{"n_layer": 12, "experts_per_token": 8, "d_expert": 32, "normalize_top_k": false, "balance_loss": 0.0111, "balance_bias": false, "init_std_router": 0.0192, "lr_router": 0.00172, "vocab_size": 32000, "norm": "layernorm", "grad_clip": 1.0, "batch_tokens": [32768, 65536, 131072], "seq_len": 256, "train_tokens": 412800000, "steps": 6363}
Below are experts of layer 3 (counted from 0) of a mixture-of-experts language model. Rows are named router (the router's row for the expert) and show model dimensions 0-191. Each number is 128 + 32 x the weight over its row's rms, rounded and kept within 0 to 255. Numbers have three digits each.
After each expert's rows: "raises" lists some tokens whose logits its average output raises strongly, later layers aside. This comes from a sample of Wikipedia text that the model never trained on.

# expert 65
router:128148102124130192133143113108148130086113126167080150115191136068176162103150092148134059099175095121119154129100122171095157102127155114116123117140096165053084074157131147149167106136102102167155093091165141057116114091193081142183107101101133114095096141172096106172107121149099156137180139104123161130104125152162103129161139148103096139119195126124133139089068060160084148107036155164109140127091120175120128116156129108133128144093120188108109105182114110167121129135089185120121148085106134132178114177124116075081163129129156151167133119107196219126191102129072135155
raises: ",", "'", " and", " |", " in"

# expert 68
router:133140173110078161114138071131135134145124115115145083088090168165205138100074087145089066142111115138105154145106141068130170139160157097149164125110147173153143159145081181158084130086115153131160102113176140059161073107155172148175155136096111114114055171095083178119105103070098173175175111082106192120077106200080140096096155168082078112110135145177153114093155085109121093137108189095076180117099122119196117124101099122169114119159117162122111144174137090149148130158178142127172136161143118139154124076126103108106124130133162186127105109123086102141143147134104151156
raises: ",", ")", " ("

# expert 16
router:129156150108128144117161093179158119129138183119122154137174100100189141165210123160143105106124148113128090157100168065135098147101099091108118152083110107128127099103172087174075082172077103115139123151132121158093145151118093148157111137121106143131193160203102148122118066151147152098082129106112090130153109076124096093126149106115170154129111140130151096120108147133146149111122099148133172152110125092085126173088088111179189175072093107140096147082150152140099021095080115110127070169079149075088153175140151174162200181091102114174145118166093112072124138134157086105
raises: "\n", "The", "|", " |"

# expert 64
router:116112051099064131126095074090160135089148132163129092119130115170116203071129073163119110118161107103129170179085171112174119147171160127159110079157125178106162147132155181133112120127144149151126075122166082101143105091106111160098136100155135116150127184140095170150130151137127090085135159110113184101099123138076124101110117138149105130094148181083139118107124122167131099151115152063101177172095158180130203111099108124131124140177162177161161119122159158108191102096131184126119188126144129097166145102132103169070047170053170149091110112117096061084125129145093151145
raises: ",", "'", " |"

# expert 66
router:128093079132139092110148187174155128156101185111093087139106162094161080127119173161114179141160135087134186084156126148097121081080099187148112115138103174132079148179173115154209113144070100166140131185035082115170130162165115124133078140107111166160145158163104137114102088132153133078139118122169121105118164122168127175173144146122122140067167121080097179141110157115117093096147169149153162134131163097119113170167154123108136089112094085138100162172047120132127129122147082118093102119030109138080132167125107083195113100098155125129138097115153121095105122157103147160
raises: ".", ",", ";", "\n", ":", "'"

# expert 71
router:110093082108161112120109189129082130092145064121125153176147090110139157154088155076154099099110145123128131143168109170153146166130140133140108173151131108088142093105152104140119184132095109129190147154129120124127138083096152114174096168082147140090093150177087131156123101144046136125090118183164108137104148108161082122144090141055122155145123108085155126089114068178176069172147151159085101128082103117164143149141185156120139172162180191099126150153141090142180111117103187123176163127113182080200110119119125074150095086143122168090077206139181164145164161106130143117
raises: "\n", " ", " 2"

# expert 72
router:182125091153071101112112143122087134102129153094093156154111090122115130190136146076139152127124152088153147164146143102140084108171140127133112072144113134127150149161136125091128128155135145142147112100101130194127110163109070128112120128133158084157070101148192130164121160118106165144104098101144131140203105093091122075060132086131168077137122148118171076148127172161161023226210148107149161066098138130143122133141121150081124129121167112129147145097133146095127143178124180126148115141198129157084124167120194158115102105095162069054184096089151175105086120116149134100
raises: " and", "/", "'", ",", ")."

# expert 79
router:094151166120170138120114158098137135084119142091127167150087172073112129129104154139146095095080156167131142064075150044099127142105116147082120128180190099095126196136155108121151159109085117112182155119121181135097122134095093120132112138154146177094132115070123145172125091180148096191103116084144109136124175090162127144121086108061174133199115116149073158152108072108123081170092149129089097092090117056114130137152184137149075098138113149165114140071117136088141137119140120147056147172123113167123124179133112110167115131158214137113146208138144110145099113131157141067
raises: " and", ",", " \"", "'", "a", " ("

# expert 69
router:164065081128088092130107144178110135046088190130138093186145115114101128130117104105128187115099180127180083152138131128171071101152133120134092073102122139096170105168140102092189098143116188082110112109150101154083114132183083106140135109160144141107125152162189143146132154106094141113112138158168170158145104104153137087058133142121127107092107124145186098127094169202157105151183119145112138110077153119157151145145166132090117201112101132137115143124153132097096139226096136115107135119191107101084094098121133137083087132094164063120177131169197139159178124108145140091
raises: " and", " system", ","